config = dict(
    num_hidden_layers=11,
    hidden_size=256,
    n_experts=16,
    experts_per_token=1,
    d_expert=288,
    d_shared_expert=0,
    hidden_act='squared_reglu',
    moe_layers=[0, 1, 2, 3, 4, 5, 6, 7, 8, 9, 10],
    router_score='softmax',
    normalize_top_k=False,
    routed_scale=4.0,
    balance_loss=0.00239,
    balance_bias=False,
    init_std_router=0.0303,
    lr_router=0.00205,
    num_attention_heads=4,
    num_key_value_heads=1,
    head_dim=64,
    vocab_size=8192,
    norm='rmsnorm',
    norm_place='pre',
    norm_eps=1e-05,
    positions='rope',
    rope_theta=43300.0,
    rope_fraction=1.0,
    qk_norm=True,
    attn_scale=0.125,
    tie_word_embeddings=False,
    parallel_block=False,
    init='uniform',
    init_std_qkv=0.0321,
    init_std_o=0.0,
    init_std_up=0.0321,
    init_std_down=0.0,
    optimizer='soap_variant',
    learning_rate=0.00346,
    lr_mult_qkv=0.4,
    beta1=0.95,
    beta2=0.99,
    lr_head=0.00567,
    warmup_steps=66,
    schedule='wsd',
    decay_fraction=0.77,
    decay_shape='sqrt',
    final_lr_fraction=0.02,
    batch_tokens=32768,
    max_seq_len=1024,
    doc_mask=True,
    z_loss=0.0001,
    train_tokens=315700000,
    max_steps=9635,
    dataset='wikipedia_en',
)
Below are experts of layer 2 (counted from 0) of a mixture-of-experts language model. Rows are named router (the router's row for the expert), gate (a neuron's input weights, with its number), up (a neuron's input weights, with its number) and show model dimensions 0-255. Each number is 500 + 25 x the weight over its row's rms, rounded and kept within 0 to 999. Numbers have three digits each.
After each expert's rows: a language model's description of what the expert responds to; "mostly gets" lists some tokens that are sent to it at least half of the time. This comes from a sample of Wikipedia text that the model never trained on.

# expert 11
router:548497523562509475470515513492481481472506508466466469542521505490539446522526489508531490471528496497493525450515507502489561527500474479497505519464500486501475487505465524534485505547512521525527465496510523476521511493473495511495514465525466491499504562507514540442504499511545488510502502490508457500456457499513489503527495489536473540530488494491469516511461520481540477505469475522527513477496453455517466497504494495495479506535511557533519535535562472488499514504491454493484508515506471528485509521474503465518553528520480468499540519504502508449529467491440482529547488449508499451507508503456518478538474514533460505506490456471475478513512486492490493500509482457507494522487503510525483499481518503538524501517497494499492519492478542489509471479463504
gate0:465487516485513517523481510491472481503495527493519489514530523460479493515512518493458539485497508484494490503507506500503530524463500570465515466494529502498499465478558528487530507483508538512463475472513475517502509486533481509518489503501497429515535527470490493488539470524478521498515523527514483482487488518512491489485453526472510508550459524497492511493521483470499501476522510488497495479441499483526459508452524567489504479491506498503523453426477486537493492466438501493494475533525516543464526517518523449494522521510546454552515527490505474448483545507468478494466480543501486495490505543524503493486480503495528503507502472494453471491506473506472511532512501537515538475497470493518561450499486496501466463522493481523482509491460496509455502528493500
up0:490495464482511486463509497504513512533506470471498521498496476495508505503543485482519474491515508542495502480478454475515486486509496482533488494491546528512497493506463476491492512496436482528500479525478505466521439497496525447484476474496479554490477485513479489493459532485532451507522458459542496519450462455492523506501519508505497469461539506487540495505491487527485490501489499480490470556527485469484539481490467496504507545508550481475506487578493491509505502537557497497487506464491501488449496489493486526500455494492502562472480511513535506525532508492513500482551529431467518484494488451494521484488518491490521462483521530505477431549476478499518512491500518502491490506511473475514520518510507496461537507504519549517524495492539485557521522479494481
What it handles: Name and demonym endings. Final pieces of nationality adjectives and proper names, like Syria-n, Latvia-n, Fran-k-lin, plus determiners such as his, their, other.
mostly gets: " his", " other", " their", " American", "ian", " many"

# expert 2
router:509519509536479484529453519505534504469458529474525462454474523489506477519524481487523534532538473521524495527488484511486526510499484461498474510531481523459469493502494449495456526513458525472513483459509492469512498476488491538494488505516452455480523562481568516483532540521510534454504507493511463494471489504540504483492459527537525498514482496531509481502488509473466517499496487535517535470555495512493471503536504495546514497518489520513485520572514473509500466513492461518482465511472487520460447493495481482512514509480483483519531498520468541524479546492461489500525507477486485505517498470481571501502477495502491506508497502462511550497512468510496523482529510436461509523497491478493499463494517497531546516486512466489508525508464504530516529483473518
gate0:493498551498488503496468477491530483502539487462512481524472519507504502502474501487480530474480520516504472498490482513495481540496479483536496511500497537516497486530487491534483485500542470481529442515558465507474466499505486478480499536529504462513524546481523516509512511504476491462462482466472489455504499493461499485466461489487482524523489523496558556454482501498510491523494501492479496479519532486541495541484483459543511473479488496528486514524564531513471478471529518521499512470500502497465487495514468513532575542524487479503500532537426506473514562509484521511481545472484506499450486477499485516528505524507461527489489534509467478519498504501514484528477496552486463521538463507503551473521520485452494469481505490475555518522527485496485519503474490
up0:505499452505513495494518527497488509505449506542491512491532473483479497504529503505526470523526483489499530510524509485517514476504524512472520488489509475475487518450502506481501506486452524507453559490453538492528528500502528509522504456472500539480489459526488480494503481493530514527534523529541513557504501509522517510534530500522517476476519484513439428545512494496489518490498486512520506528484468508451512462496520534451487526529512508481515486465444476480504530515463472493512501531507502499544517505482525494461431464470518522501492470479576501520474437496516492492514451532502486503541515530507523474477492470484534467506522476493525530468498493497489520484538505457530525475490526500498451523474495519543502519516486509530448492488472521513514490478514502
What it handles: Name pieces in tables. Capital letters and fragments of foreign personal or team names, mostly inside sports tables and results lists, such as Zú-ñ-iga, Gá-bor, Mets.
mostly gets: " Mah", " JPL", " Gl", " app", " Votes", " ve"

# expert 1
router:494512498539508477527491521532541507482514517529482464517529502501496448494503457529510530538489481516493532502492523494486509492531526482467489576528449503437482534523502490484464512504487508486534466460521502509524498493499499543496505479519507501506491548525534487467509522512505534470505446479490513528520535490565488526536496486489494491483485506502512492493498521483490464523505493533481517490461509503453493472543531551539491461498446466515467518554491509497514466511498518530478499525497477533558454447514457504500481510473513471483509470477469540545489498502478476537488510463465469495501488492444557508472506522549459494503494478509507506485515499494512480480479504458474505485504476497451476501499478459498512492508523476495487510498467511446472515507493467
gate0:463485469499482502510457478504497515515482473524511524520498537549513470476524517477489526517531474495460498473504521498458507514497512488387545490537484504492537516513533487471496503541474505509516471507509510470458530514531466548476498489501511508476431512509503497514517500526504523495460475539489504510462536463456506492545425502507502488539499541463500523452531486526486501495475472485527474491466518540517529471496536495483479497490495434485514494513491491488494486458534515504520543471511530473516480522470512468457477470477491514500502497512468503464470512486482498496460514529499490494498511483482475522503533502492493473495496485542518477487513466515537532472490495476510534506528529492469508555501472490471514547521486488493519476537526531517507513530473526
up0:531516525486522512474525525497531491470515539494470486499500482451485517538485491524526468500445514503527494512488479506556491487492486512568491525459520521511452497484468493521513493450515493497496540478483477552544459479484524464534507483487500484524564489488499517491476488499484492503547524466476497478530463536532511512483550507496526506465496477523505479550465510486508473505511510511476521499537486462507496514505464505533538499506525553519499497480520497504493480555478476466484460507492493520487554483506500526539544544515528478514506506517528507528531468499500516516532463458489504497485480528502533470495483517515497537505498509468483521522492531476473476538509505534469445504489482534536509458518525517529501438474530522499487535443504475478497482473520490
What it handles: Verb-phrase continuations. Verbs, participles and objects after auxiliaries like was, been, to, and word-middle pieces, such as been, played, kn-ock-ed, him.
mostly gets: " been", " played", " worked", " Nominated", " went", " started"

# expert 5
router:515463487526479501477476503484505476490483465490517534515536512504461528534528538547511519460488498529482539483467511469484494463521476484485475507502486545495495507538497490516494513471491492483504484502487481535525513481520540497511529525513477500522562479491514472539511483485476505509515543512534524516456463516548474480473464543502479482536522504535451489526532466498463488481516484486437543472524459527480497484480515521503537532467525496461540518522498476545536502506519483507513501553472512479506486490486509488508496476533491450484491469524472533522476483478472555544478487470528519550465472505455520521517466475511508490508499549463522533488491478495475485473485486449489493546497510523486479503519514475499483469507489508454465549494506489541502509486484497
gate0:512484471483529549517511490518487501489508549460485515524516520530496484495499490512521485483516511491480519462525556517507546514498471487469514504498441456520525482502527489493488471488505464503519503472527502454494528472495452476489517522502490516478523557458505508494534500483539450525501533515499528463556477477477491519507502495487476504462525532537476523498520522540540520502523478509467512472506458446503493502494491522505512485521481484493500533508564483550523496460521516520543518486505470515493509487524520422502496513524455535477515530491494517459474534513501538499485490483467517531464533509520452446480521484556485495493485517517463476521476498486531467491507471485463484526483547527473543464499513523502490497520487546480507518494488493527518483482521468
up0:512485478495542542514501511527467479494519535475487526509495496550488503482516491530501483482512482492475519481502545514507560520505498501495544511487447482524511492506526499509504492498511464528539508473499504449500547487506476483476502506493485514488506527487503517503533508488537425527511519540465534465559474506490486484502511505466482517481515539519495527483498532529539505501527495517474501486505468441485465491497499534475500476510472453495499536518538487519521502447515520492543514492498490546472512499486532412503504525533462526487508552507490501476509528497505544490502486482462499523455547517514445445506505493541494491486479527491455496531483501487535472486481487482457499502472542523474556470502535510480495484563483540469494520484496513514513489506506489
What it handles: Sentence and cell ends. Sentence-ending periods, semicolons, question and exclamation marks, plus table pipes and infobox bullets that close a clause or cell.
mostly gets: ".", ";", " .", " •", "!", " ;"

# expert 13
router:513497486523524509496518517456513516524471486489466519508484523472488506534533525541516510544519527541459537523475487537479523498477525479472483514524476507490484459542536503470502541495469533473463484480509522491471475502502472509485492490469500455470477491484473502499525566462488509496449514497555527508510510515478478536529484479509479505524484471529514534466474470527489489505480480529514542508500476508457512470527486493501501485485466487514465536526528489490501518481535445488494477488477508503473505511470486484481500496525484498489496528480525483489504538521515473544452499503520539533550496469510516541480462528493525460505465491482511497477548511467478496512474486506555518536492506543497485441455479478464537521536529520459463480485512548547494516502524511
gate0:457531474534470537530522519504534489462504510476493465530491466464494453489463486496482498530474520500495487473475494480483512479516504506435481548531563473474529506526504514478540523495480522473503486530536516497503497553513540516482483478492500557484498473481521492477511494501497532474483460523450492507508510475518470523497477505524508522473463516487508507409511515488482535507487516476449513507513520524529493487471521470475531491507508508539478542488472486493493513549463454508545533520550471514441496501484503468472469480517513497519550471508459533542524527507520479496488503454560507516512481560526514484494504515496495519503490490473533514503525513518450503526516513495489517517509465466507512487495527499520482496482472495529505498501503506555508495506517496
up0:522458527468513484472502510513485492513487506568512504472539525520515507498526513488518491475512497506508521505513511515534496554501513475559498440492458519505483514503472495504470482508535470488509514491426509500481517453472477452541507501535500401492526496547482525477486519488508482517535529490529505493499457517479535506515499481511523476527499486498528490571484514513462475492510489482531482464475483535484529501520499496545487531506471498500495473523539536510507519461502528521490477475480504495538503501527498511485529486505484493456485544483546448507496449514474491480537498495432517479485502470529518493498503498485526503501525537515492492496483499469548500451474480488519476484487555514494526505486438511485494498500536506459516508491482492448491515483504506
What it handles: Conjunctions and by-phrases. Coordinators and agent prepositions joining phrases, especially and, by, with, or, as, notably credits like Edited by, Picked by.
mostly gets: " and", " with", " by", " under", " &", " or"

# expert 15
router:508506514447512473503523493496485512480511519534447503522502494521494477538506502484547518505500470525488508501520505497504499508491541494515486505514535512559512484461510484485488517491490517499509541495515525513530492523476507469499493554552529535515492473475482476499510525490500496493489526502517504518497519557465491505450501483503487510512536463539546506495504481495440491479477499509511474540506507548517470525536463493445462513482508535481504490446482518519477497529508497512523558474553472521452519509494484543499513494471516500449485494508502509495530504490484493479465468478508447512455543500542441532522507512450503471453461540507456477494543535471499489534477498502488462503494572518485471495480468468515511485536494504458488509498466515486512533526484519
gate0:489483543506487493493505501510473481464513496488489479509498476514491518508480498498474486514486500502471473472535508497515499492519481552519511519521520475508502511438538485511488505531502533509461479516494456463493461523524501459515564506505544544501518488505486499482531473533507456537506521473507489473514421453487478487522511468519484498451517499521472524467512524477524529510547496524509477492483508494463472516517508500542481473521453495510520543476463510508495479511480517433493527545502491468501503519486508519506502490486464473520512499461548478542510462531498486499474518511509457499499513534580503502493492469469492509478452490503499507511493548496552503542457547503510490468497500485494537489481503486509515415470472529489530486479531465502475543477504500
up0:482485517491489502499500507531482485472515497506494453525479470517478511495493492508481507514501494500471478466546506515493497504509494527519516536511557487515532505448535481512488494532511541495475490489525472467504481544510518484517560495517543558508516491488472514478513476526504446523528506470500481485517423464500502490531500488510482513457529498517476522471521527437525531503521506536505472485483521484444464516529475503528487474526460512506513526479462497502495482502482517429507550553509500484507502489488521488509503501487487491536514499454532491537506455536495474500500537512502453517480518534558519482480499467455510512470473495508498497533479559484526489543451537505502507480493504486482534484475484488507505434462491526517534490481517473502459547505522496
What it handles: Infobox field labels. Field names at line starts in infoboxes and taxoboxes, such as Born, Died, Full name, Coordinates, Genus, Family, plus table separators.
mostly gets: " Coordinates", " Preceded", " Genus", " Born", " Genre", "See"

# expert 4
router:491502532527491478528484502513555512468470502472512487485515502485484482539530500503511504506525492536515548479512496493509520483520483474512460511509514529481446488492493465470475520533457502436507461455491492500535532473502473523487505528507459458464506527519549526491503531493518511449490494492502502504488485504563510475491470525547528495510472497527513480517497526456469526478496484549509535490509515513502489488535514520537518481522503481540470502536476518499507472524517448546476510544483472523472474484514486489490518504494486463490520484481461543514489523470444502515507482464487479496499488478481553535517455518500523476533510518476537497505506496539531511473533495459484495493481499516473522441496494480508558483504510449470483539473484538514533515461453512
gate0:491486453474526499522490499512463535524522469517473516490469494496496474484512474450482483513497540510514477455544538495501491512499450490465481518458510476504504500464529502479463515529489492505530504494490462510524478536488469536487524458507499521488514490514472465490489501517481469488490516533464546546494470536539519457533502492516479489502519515463502527493514559487528470469498527490498528532531457537498537527492497454521550536495526537490498513544498487483539536507540495505487514493471477489518518460502466522494508479509557556537457499492503507551491494494548499512504525519499456501467489509527506529492478474520455504504533509489520510517492543476506495453511483515485434515503506484457483466467528531512494488488486512531495526467510477485447506519521541
up0:487466534469493490521518471519512509433501511528558507481519501487534466476462485533489535520511512511504522504504507507513503508527530524563548534503493460482505538502463510513542537481467524487512492476479550464510496518486458475509491538502482506491508514492463532486476513514499512511561480495522514484524502481496493511533472496484510537525504485507433461507470490479501467508501429462490479488497497500520512483503536481492480453533483472551475537525489473494509506537478518512457495427460496516508489530460541479534469487468481485466498482502519487458505499515519512500481476500499517484542500487438506510529506491451516521494483497482487483515479475522483499547491504484493480520455472487523487530512503516524457495505478466552539501506529483518544462513502492
What it handles: Table separators and scores. Hyphens, dashes, pipes, slashes and digits in wiki table rows, score lines and statistics, such as 1–0, |---|, 2 / 33.
mostly gets: " ft", " −", " music", "/", " tra", " +"

# expert 12
router:483517496542512485519453505520561521457475491457505531482492499498511477532513473501526523523499476501475495470503484498489512495533456503520479502501500488484461491502505448491467502526486503459495467463477490546530505502491498498490503536542464449448490554509559518464490516539491517471517486482531485516480471489561535466532494499505514506482483486559490490518503511473516506474495485537497498489513541518487464496519503513538503447522516523482484498544451507514495471483507448561455470530494486498479484454517505494491519491499508467461494496493475538469487556475445490546510489455499499518487504494471530540516460524501512493488470494475484499507513499485487528549524535467486524499480516524474500487478529499532540520466514469490494505506462528500507463471470478
gate0:452474531498446509514494490470535523497475478514498524526514537517493513520516502484488508426514510518468505504536510491521519555475497489488556493494525519519505512479527494527488528528530423496493532508453483464491520513564529477504461494508458489496533495476505454513442499525522508500492495496504524504490516491509484485453469487507549543492506532504514484480510531503479490548478505509533499541531503544528512523468520503513496469474496510493485558538496477500537507490489512512487526500486499492524476524472499467451499493526511522504495478445494479531474490497522480499515491487527459550550539507484468506507520510474488492486496494531423501519453507504485507506482518513489513449525467505517477489524446506456498510487505504513520498499511507482465441529517449
up0:542515460496543515510514519548472472511511534463513483476467476485522500476460496536499483548478483487533476496460498498500467433527506487493449512510503477480482500519485507467499504489487560511503468498522491513505481492450471510504542510507542509513459497526483541496554509479487487509480495521492462491513493524481505499534528507486446475507493469465493522500486447519527528448501479487444486455487508448472486460540476511499502547517478479513528455477510515484465504503526461468489461498482524510495521480509501524539510504479494474505507521556513502462519517493463507515485499506479533462458477513497534505511480480534503509517497496485562487478534469507496503493527499489490501529490528506495527515495533518553499464512506477483468495491466481503530550464481570
What it handles: Capitalized name starts. Starting pieces of proper names and taxonomic or German terms, such as Bi, Her, Bu, Butler, macrophylla, especially in species lists.
mostly gets: " Bi", " Her", "Be", " Bu", "wood", " Star"

# expert 10
router:469506510438458476524515498519501492464477515462531507443511480456495502466518493501523519490475485457542487526557507533475485520489509520521497478526495484525468531542509514484533461523532431527527502532563522506513528469506522511503488483510515476511485533478491515503482460490465492497460477512448497441523521471475520480467488454517538500478499541510502496497525483482470526526527535492523474530527512508506481477461505491520527479496484453486483497474482528473526459456465520480526513543535494523509510501493532500464496526464509500549496508458463500503518470502543483476472507507529503501486549503503490452495508480490528517548499490519489516511519517505532484479471500503476509465502472452505536495503490547487511516473498457497541469502502520525508498544484500
gate0:488521537522527555518538503490501495493497483465520512463501495522465519502467489521480495483474494490434532550523457501530488510484542458453498480490495492528508494530445516494471489484532469480462480526479499520517560491486496491538464525486508512493500512462519508494447465494530464505510481520519510484484522504499490529490472473508534458487542516471457512499474518516494492485498474483511448488477520473502476498494526498539500536497495492500495467542526509472468513524512508497458517521494517531582454493497441497455545480509507485517520484464395493528492465463526494530496510535452502518471468479484496511482490457489504495465492493511480455522495475523485465528530492483490517499502492483491525526458509498480510512501485517486520487532497496494490473498489478
up0:468505453495509463479468486474504490490526512501505441494494484474536473476521495470525498535553504482557474457494527490437489461487452553529491527509513522483487514504517507478506536536492511501535528478486484509502501506502469508457547513512507459496478486523490517531530547511478512530492494488453490465526456513515506480496527541491474488513480503516538491487481514496512496484492504498484535499487467535513521501497483484481523491470503509502496529487498516495491508495522501484545518474500486459441516490501529491531426528487492480479501530499591477467507504536473542526517470495559486513517510521502517496539506547535517543527528510493540514488563500482533478490455510524490472494500509506517488473529495463513482481527520500533479506495489514476537556488513533
What it handles: Mid-word stem pieces. Middle syllables of longer Latinate words after a prefix, such as acc-ust-omed, compl-et-ion, renown, devotion.
mostly gets: " idea", "min", " celeb", "olution", "mit", "ric"

# expert 9
router:514455465518453540494530533466487501551525486525494520523447482544479554511506503525516508456506513535504537510467492509489540523500485493534475516520472479469507530495449510530481473500464512464480538502502504480502519530508481483497513519447498532505540480502471483466477510489470510520490487524504529493543550469536501514545495515492513486472476492467489497520512540500550538490499476475477509443461470537481502485509505507475489513505440478506472507544489454482517498532480528456501530488497480506500494505493511459495524463498459473494499504512515500540479495479469478486507465552463519473544511477477530467491564500506501480528523534477503503504465482504468499460461480521523542489505521522518479469516481472503505517464509517476480510480520496544495505530541477
gate0:571534453496517500494491485522495498539496508518489485490547533543490526515493490496506471469529482520494512507538550523468504547466494525524473500448443481502483509525549520532472510526529498453454531498503500491513513485488451499508476504498499488526518516477449501500505554478544482476493510485486472449472519501492494506518511492511466503496484486490507486483506513499494516458520474542445468481490508503423477491501494528489485494505493480507512487534520512507475476465483524495442492459488503505484512506539484446475468471504506510475500514465521509490530535496543501482515520549491524485499494469468512493477511498532532479469467477407522477445522546507505537500528504479494484494510474497497473518445464472481480497545501501501496521486525506502477498499471520
up0:459509509488453509497492515497586527515471487517508513519491480480535488484456482471483505491466493504420488498481505477497559532480516502495485495484483527476518521513475474502518519469524430514512526503506553509459492549490543514476521496464523439470523513478514503521499481515519552510464475492481510526506501525515460530509530478486459465543517490485524480495476476495480464539462493427526553504527542487472517536489483471552477479547513489526499524496498496504526478481510492527504487469506556517475502531501510509516493534521504558471504478517531483491476495496460498491473489505472521543498477493478500497485469536520468492490517491480521509512472508512488449504488512501471487503505487525489499474549508465509519476486503501511488471497512523521502519509543541
What it handles: Locative prepositions, complementizers. Prepositions and clause linkers after verbs or nouns, mainly in, to, of, on, at, that, which, during, starting a phrase.
mostly gets: " in", " that", " which", " at", " on", " when"

# expert 8
router:492517482528514510480458509498501501541488519508512507517476517493489526442471530468469464493461515470500452452510505474510471520488497481490503486459502505476558518476497492493516482489505492503504512550477508499481501491537523504479464487454528534483478460523491472534467512481530513519516543485469483528490476467452504496473515533464508491469490468460529488478523513512546471472509508490508486510557519467515502498467474505518478539536534477483558477474524491513509547499528537501504460467502538486522489522527489536541486528481532551494463525488543476521504483494552523472520500546517513514488480514520470464449514480513507512455522479480523504476467505502502513517532516548527480535517534506490499511515535485495490483500517527538515455490499443461474520491529479
gate0:462497501536475480465525498478513496538502491465524523494478511464466481535484507463478474524496477489439505506464508537494533495519490503506528502503462490516493518524480483477505470454526493501524510468478486493487510519464519489540501494472489446508514496566503510506470501487552486463502517520509520518517503507513469514517511502485489517495468516447519535488471516500513532505517437473469541524482526485485540530481527510493498475535504523520510574565516469516485517503548495510479466503513546509497492505517563453522483533511471522475497490505504525492513531503501529487503539477482543546487537502435506463456529450522514527448520540501455522508502481486491486491481533497511473513547526482529492499470518491487495484497522503467490458471521496532499517529489500
up0:533494491476511512526477496525493508475514509533483474490524493533540517475530494540530512484514505514562481502554491471501484523503496495510481505505540494489496485460536508514502532547471493500472479538508521495509476499530469503481502507525507536498495505446506495493538503505437502531511477509474495485466509502483525482486471486514526489504531475553471478520534487503463463504488560512508450490528470523524475462518497495504506516479481474482495415430472526480509494513453517475536542501498471491507497504489437547473515471500535472525515489498476465504497474488507478513509465532504453447496453503569503521559486548471484483532483463504569496495504516514514495509499470497484519487459478516481507508510481489518509505501476493535507546504491506490509496460502498
What it handles: Line breaks and openers. Paragraph breaks, heading equals signs, opening quotes and parentheses, often right after a title line or table row end.
mostly gets: "\n", "\n\n", " \"", " (", "=", " '"

# expert 3
router:534515526515521489517512507505528536475519469519525505464544490496494493541542477484511478509517523519500514476523511511480499485512480484486490486499487517487441519482504517485501496519473456464537492491491499474506550495509474478479531503513485459480532507517509510473496516497524528487491542468515498522480452498588509476522436485513484542537477492520501478536500534456525459459469509527502480487490515468500475489535486513516505491530503480537487491486485478477514472486514487503448463498475486506476536485500490491499515488511489485495499478483483536523527480490459517530501458458498475492492456472473567525518479541453517499550525487479480502562511519479563510523514510485468505524476489531488523494473512531523500539490520445487461500454476538477462479458462502
gate0:460493523509482505483531486526494520530506466528485463455481448491481537485469497472524481542508477478489472489472502494511480461492472443417516501450504546465490488485471537554493502447489491509525518507494504485465541468485482491488533498510488439506508504497472492462507465509510531457467526491498494501506559470496477537451501520518491477496503499526505516513474480468479495460472471517508487514513486504534508509484533520503531518528467551509524513485489508496455483516496508456490529456517476507521517530493496545502469506472471457532508496567476504504536518495533527472541491513489485505510529474500537495495525464481466519512507492503498514520510477481512515498461462508468518533499512461486509485502505550490526527457502532470520481477524495515486501543546505
up0:471487519502501482501501484514480477520485479557489472455482478491473508473478490505524498514507475486486493506480504503503519455495467464438546543447478562463509521509476498524497506462498517525536502538466493514462538464484497505498537500501475436512507502511483482473496474511505529450482488486484520482489556453508485531455471505493484487522481512502516517524471494470488457468468462490521509499556515499551497508473526507477500520543461556503537514498509508502476478515481540447506518455509501481505504539481505510505466478468508470542506465551468508500527492507498503441551493515472471511501530456480504478523510467496458503510523474497506509489511453472539517508484479503464521530531520477492489493494499542502532533470493525510524477492520498517500530528536516
What it handles: Word-initial prefixes. First pieces of words after quotes, brackets or hyphens, especially prefixes like inter, non, self, ter, pro, as in non-profit, anti-terrorist.
mostly gets: " inter", " non", " Inter", " self", " ter", " pro"

# expert 7
router:480493507498482470477475503519478508487530488516550503466517473458505504529517462508478531525519489523538533503485510535471483505557449492539476480497486488490487490543489466513518479497478514545473449474485476490528513455495520478471515498510460479484448499484517558469489526474531480464511475488530465489498491484514489468508485506520547518475489532501496516548524497504452536538505455508493498500489521514480548501508482485469519519458534531501485484549481500505480487435515491545462524465498464469458497472530474490472492516476487525526497506510471523525528502458513523481462506526499499478484500468471532529530485492481471494523463495490552504487508527509457549517458545479475496480545479520528541467467493510512510500511500529521480531516513499495528510485500457
gate0:482476471531476545478527525489483486518480480440475556484449515541495540504513475528511522469534525530498500476538505498512493483499467531527477502478507503525495493494487500510511486533500505490499478457538523462485494460541477503508493527484493528497494450553530492478484516440507478527469492492483514518486507458497523464487509484520502513485526455506506499504528530521461542527522499538500502479509511489545534469496540512535511494527504445504474492521499483504474502517488455536545512497479517472456490496497448549516506500473492479492475506460486515462479475499529518477479452485530511484510487522519470521474525499526507509450511458521487534494460484526527538486533505491508505480538542471464529514534516538525514462483510492475454514482484502467547483508480448
up0:470498483529487513474523498492477490525442463422483540506451514546508538500514470514521521479542507509530506508520481513540501470510511530558461504492511488527511493528481508521513485526502512479505505444528506491498498475540492517502479517479477537475481483535515479484495507446493468528450489490459523501505511467530550462505496479505504495483510463493497500495514530505459553536540508542514491500509517480518509484493521534525500480539509453516504489517488455492477491512486448550516492477505511476433493488510456548501506528483459484509478516472474519439488498518520535486491479501509508490511517506521482498477524520497506507450544471513465532497474510500496558486519501479518487483520527460476535515521515533521527480480512484498457513502505472461536483497461459
What it handles: Dates and numbers. Day numbers and month names in dates and table cells, such as July 1, October 23, Wed Aug 1, plus small counts.
mostly gets: " March", " 1", " February", " Sm", " Bal", " Vis"

# expert 0
router:495509520523504478538466496502529503472476520468527486515524517498517482524503519483507506535524497494516537484524485484483501492542469474514460496532503517471440500490535472478485534506463508438463470482495486499534544475517489508477498493519455485460529550522540511501492527523523528452509494512498482486481438504540508466489465521515524506489474508548512483505502533461472544484501494555498506472530517501511483501522475482520512500487511488517474519512489525502521482511478455543466481549466477506445455468519488484483518500525500472516535486517504542520488520480457510505490495479511495508508496493465554561560478508488528512508488496477551462527499514483486497511526520454512486519462489490490509448492504480519539511521515448479483538500458508498494531442469501
gate0:508483460506457479483496476498490477497488491520506519515501491515505525457493513498491487468501478537477472517522506443515508463519523474498452515488485482481502513513513522510492534440492489520466537511530532486496457497470524511497486491511499486500469525494521503452491480481525463497492548486501504497557507471481519513536508495486516502502521534454527474539500509470454528502525509439476483459518501497461491494520477497467481511505537520491519521462496509530490475482484513483502470480519483443501413512482475475482481534497514470494500483516518484490480491523523547542446511485514492493511540544510470481520465523516502533449519549468553471471491490517559452488492465500486490532487522535502477517530452467533500499534500464468500492469501475524548506483537497
up0:513510469507469469483490481511491483493484483524526510525514492513495518471492529484491484496499463539483468530516517454500502470529520492499455518502491489495490509517523505519487531425503488519450536521532532485515479488467527498495487490506478490498462514493507497429478475497515470489501553483484504508546509464486518518540512498490509510498537518461543485527515510483451529482534509456479488454515488502472486492517488496456496510503547526489516526459504519516500480487490487487505479477528473454510409520492461479468479537491521463488510476511511474483476487534519541539455505480527494483506539525525472492506479513504505529447516547462553463486503500509546456490477462489483505525495508524502486518519439467539505510542495462462500511476518481510547505504530515
What it handles: Coordinates, numbers, place names. Digits in coordinates, route numbers, dates and census figures, plus place words in geography text, such as 000, ′, Creek, east.
mostly gets: "000", "′", " Avenue", " Creek", " Lem", " compl"

# expert 6
router:531539522505460511542501502491494505485526495522526474489509550552476510510513441523522492512508494496456503514455519525489479479485472498471493473490524482510468509510512521528508512510524561465528459455484536535482492490476447520491528473497532502529493538473488495511512491513529475476547523472464486502498465488558524481502559527503517519547469520512476464489502502491543496476507466541521464472451498456529482473491550479505501471477496489543459474492467547477519463518479522494504483493440496524522511483480489452484468495531492477512524509475507506490487499514467500517543501466483515524526460529500488500506496511519521534536481507538503461526505449484492515528536515485487511489502455510528499502528487517520478549499510491482496510483486520541472465468476484
gate0:503458490525486543495518506500540505525504533428520501518546446527511478508492519475430473481485540514492484499466523482533495496466454520487528513522479467488515526531487507525464536457476451464477509479478517525479506531488491503507487528547522548499504458530519463514522505495494451510489471518507457488490482518525524510511529486478495552521447514515482494482484497465461487490506484486513476475525501480463456488474542521522467492492492489517517495501486529514485531534534523479471487470492518480567511463505496561469472562500487451483527488488522525529500491490509511553506498503472540528477524504546492481479475510507497490485536461514504513504552479501507519505509504510505493501511499479494499496526494546505517546482529526501495490477470537510492458532503489
up0:497447471514495525527502514491536481540525524477510516538527479547513462493483541480420505466480523488490495506472527505551506520508454512482516526535511459534528502521477522494498530453535464498438502482476463503468499518467495520503525504536555511468487464513527455489512484497442471527484479526523477479487504504499497484530532467481475500510498524528512491501464524529481525506495472459524510496503533521447475518466507520485470487481476532521509492514545514522486505510535524458503493487487545473513544466496546499478494528540496499490494465474499524504489512511494523544486496516490546535480525494516458478506478540518506518502553471513498489473558510492464507493505473515456509526510483482506500493524498526497518523483491484526502468468466513468508449498505483
What it handles: Years and census context. Four-digit years after in or the, such as 2011 census, 1985–2002, and the il of kilometre or kilogram.
mostly gets: " 2013", " 2012", " 2014", " 2015", " 2016", " 2011"

# expert 14
router:531502477511540509537458514489528478489540499517486486514530466502505511534505500477489515527515503476473503469493491510499470529497466486524492512492484476447494515466529532508484504505469495500532478477493444499532466484519488504466493520488469499465513569503539506489503502484531482480526456483516480519450453511524459499550479499542517527529479542527467472484515491474527497495531452535473490476458537489493495497539471503530479468492484493535451523488478534537544503538496493525460491532475471531470486487527486458477519518509510486514533533517512545474524527504443464499507485504528517495490456524498503550516474471491519519516480511470523463488489518493491542521537486501494497466437487531495519502500492472536490499515535469517468522464487536504492483478453480
gate0:520512524525476521499491475451545537483516470492494504477484518482525482522517513432503489527466496534482475501468482456522529531491487531557484508486553468491516497547476545492513532488493490508473507531501440462468510492484449499485494482503471478552508539454484487511462498469522436480447484540502477484528470512495514483561527482499514521468495498479508509489520493517490536486482522541472497508483459505502480508507466469498458498493543569513487508470533531509485505524490499484489498509499496501508496484523524485537494515500500500479470476526482480557480471546504476493480499501487466521497507501503454494510511544518489489510514486504475498478510491556533482552514498503494488464501484498498525533496491516487481516545532468553496521496534524471461475483524448
up0:476500489472521477499500526546469483489490516513502500513510478510471522481491488556489489468527504468523528493533531533480473462511504484455526492505447530517482497447529453506486473512515509508539520452503557531523493504526555480516509521498532517444484471558525494500533509543481554522539514461495527513461529485506480519430476524487493490533506501522493509523486494496509449509514480453532504476514554498503516482500532529490545505499464445490515495540466468477513494475511506502501487487511510498490507522494486511459493492489503514514528513474524515447510515464484525510528508492520538482506489497486555509480491459482516498487488493494508506530480514445459510466469492491515501539501519494506478466503497478491526483460455535453504481500486469515551521513486551
What it handles: Plural and noun suffixes. Plural s and suffixes like es, ers, ics, ments at word ends, as in chromosomes, coefficients, cultures, plus has.
mostly gets: "s", " States", " has", "ics", "ments", "ings"